config = dict(
    router_score='softmax',
    init_std_router=0.0132,
    num_attention_heads=4,
    rope_theta=10000.0,
    optimizer='muon_variant',
    final_lr_fraction=0.05,
)
Below are experts of layer 6 (counted from 0) of a mixture-of-experts language model. Rows are named router (the router's row for the expert), gate (a neuron's input weights, with its number), up (a neuron's input weights, with its number) and show model dimensions 0-255. Each number is 128 + 24 x the weight over its row's rms, rounded and kept within 0 to 255. Numbers have three digits each.
Before each expert's rows: a language model's description of what the expert responds to; "comes after" lists some tokens at least twice as common just before its tokens as in all text. This comes from a sample of Wikipedia text that the model never trained on. Tokens count by the router's weight.

# expert 25
Determiners, pronouns and quantifiers opening a noun phrase, often sentence-initial: Some, Several, two, other, all, their, Its, this, first.
comes after: " ", " of", " the", " a", ".", " and"
router:139099137142134148133096109123160094114135121101149114102104118092095119147148121129128115151134127111133087163135113143128087118143141098122089124162144117113158139109120173138123143083134140087102100072130119110144124111150103105116157151078119171076111118125180143133161156101102131166110100107138105119090101154088119103129139096138168155113124080127141177112115127156113174114107114136087146131122142155135153094165114126127111098177112132146104109099183090075162118156125098127154146160113116157127140104123169140130102127134090106136156116169133109120168099138136145132118098124172127090137118171094097090154104110141161132092112135155089105161129063136124153096110160101147124121110127122124125147121113099123129175116143109114123098148146111090151118127138140
gate0:116153139119094132086131090114150091096128111114118135159115151159087135133132151105104098158159094123122158116112097136109125120089137036106109159088102175126110134123118144092084086111133132092125148094158111150134119157101111159141141148112136122151141124111116106105143130111129143068111119107130110086125127120153102100105140116102080075134098129130105128113144126079108111134135162115109092140164076137137131106129170093153125131090123097102135119130147148097107159138118151108141105138099140153113133132105101111135079125140162167125153088080128110082122110164092160126180109125135116150133155090159149144133113091125158133130144163146168109127155143131118141155143132150134107132113144127164166158104131149097149119122130142086129109102140071150144114139112149
up0:127121155106107111125109125164168147117112135110154103134099173115109096160091104108126102111098141090115133124059147128081148108131105117080089131103107137098125144132160142130094119103133135124141147101159149138129149171115101131116139121089071141149103127107171140127143161119117150133106113136089075091087105140152149129113125116138113120102116131138094173128148104138156135115120132121092094124096121123103124124128135119125107116110096137139082143127152119180108101164075130149077135167113142159171149108110104142131113094153108147122098117113141135138149204159117136125151112178116133142148143123133102120117103103161185099137126162172117101128174132151125151139108098149120091136149150111156136149117085158095153139128116094119130146142145104105151117179149159

# expert 21
Mostly the, of, a, for after a preposition or noun, plus table divider rows, as in record for, makeup of the.
comes after: " of", " in", " for", " to", " with", " on"
router:138145142165157128146121134145129120090134090158131120119110142146135148125117121090182133180135135153120166117142145157185117111099138163109097117102145123108129116120123127169080143128146135162133116096143097147130147160131128115112124110167112145101127107124163129086132108107145133156124106106146139129102155180113161181078141103126148105100149124144144156149111101143149169106176102144104137121145143135100127151124098134132110153161155147116109148111159114103166118148080103137134130157149138151116100112131083174169173122132136114089112139127144134084120111102109128147141128136131115143125088161135104100088106109105160147144164081124075170120134164153138150118080096119125141109135102145173122117106092152088154151134167114117111134170175099158169105102125163
gate0:100140109173112160157144134164125136122115120115115082150076111099160145130140108143168133144143135155116102082123113187136145117136134103102128135142133140110179132126107166115128174074114136100075077088121150138140125158137117112121129128113145166144111134119118097136126149097144146145102126127100156099116134190097161134148120159118106175109121140114093150134072125136153147109130153122098128095110140130125111161116120153098152133122117173119109128133148114132110106134088104177141107146144142107121142098102134115142142090143125141141117172133168137147132075140176167123160148149099064145129117105112134084160095093147118159106132096146131115156115144097107154093122156116083116127162128159145141172134085126135151116148130154124127128135136083128165145099154171
up0:130155089121122129153137077135107163160144130067123099103115115097135142161119129136086130089133118086131105113160113102150139163121133113089126141157120064122130144161111101174105161120111147100108097121110107129086082101104122109110178115113160146138118137114156127134168148101143112112128130101143121124141126110106133146133133143134157141181099110143157140143105119169154110110102165086109097149163119160140124146128151118112140071150116159110158118171126081140151112141108073101115105123136113100162160114146140120129064127142136147117103118113147119144118122138127136171156109142086080162172175142114115121150146127120125114161152125102133139111124131069152128122106131128098114166095106147135091110110128143090169133135098130104091130107176113145129145171149133

# expert 44
The word the or The, especially at the start of paragraphs and headings, plus determiners like this, its, new, National.
comes after: " of", ".", " in", ".\n\n", " to", " and"
router:145122129164158129127140160106128124136176122113124156108094137097155116159090117149149162121122172121120127124158179101105134103134143160133093125140148101123133151119135117156114100150163127121156109115091127096111150125123114088101124135145105123136148112096153179154175118123165153164110128109137135110115124127097137130135127088116093102104175077163142152166148092106134197090154086126089121133135146150139138129135154154124124116160116151133130147155192150102176132133103100137150109148116131132155116114163122093164137144087112092104104160155165129119127102103108148149098115104167122107130090167150095114142132143078180096120122146143133123158157122125161153108133105130118138125113125175114118130194105119173105138092153140137129118127171119130139155095123163
gate0:131094111077141111115145140127141143139133153101113138106197153148102154117133118120125165083134128120134175149118179089112131113124126166143148138144171117172104139128172101142129132142140125083167104117108151093123110095099159119125108105131132107113165116180107147137140178129109122119132124145121150124119169110117110159140120162104125100141137148071098151102135125059129167103084121112101124135105103119109171136172104157164096110168124125149117118116114137123141087084141118161128118129122152138126143120182093143085114132079118113098110173131139140125147124152126129157106116119119126121138148098144158139125138154104145120099179147146096144133119120090139140146140142169140118109115172150098155124180133124160142096150148159131070178142149140127087125147124137
up0:132087102089162125142155135140114155124114144090093142132200146159151149153113130134096175108139134128176129154128125100126160096154108099120155119153143098157141113158145105131128138124153147051157104133154115087075112105122159127125098131141150081112188115187112138120137169120132171135127135117131134149122151129107116139143080125102126114135101134110103133112130110094160154123105180112102093139075077121106142141151144145135083121165168095142137103157136140123151113114138127134142097113139161151082148159131130085116138112095115118097108175127144139088145157141102108145109117128135114157145188135102126125123143156088120155127145125123115150157101119117100130142127144145130140130113173118108168083167128116136124094124149136139109133168150133155109097108136126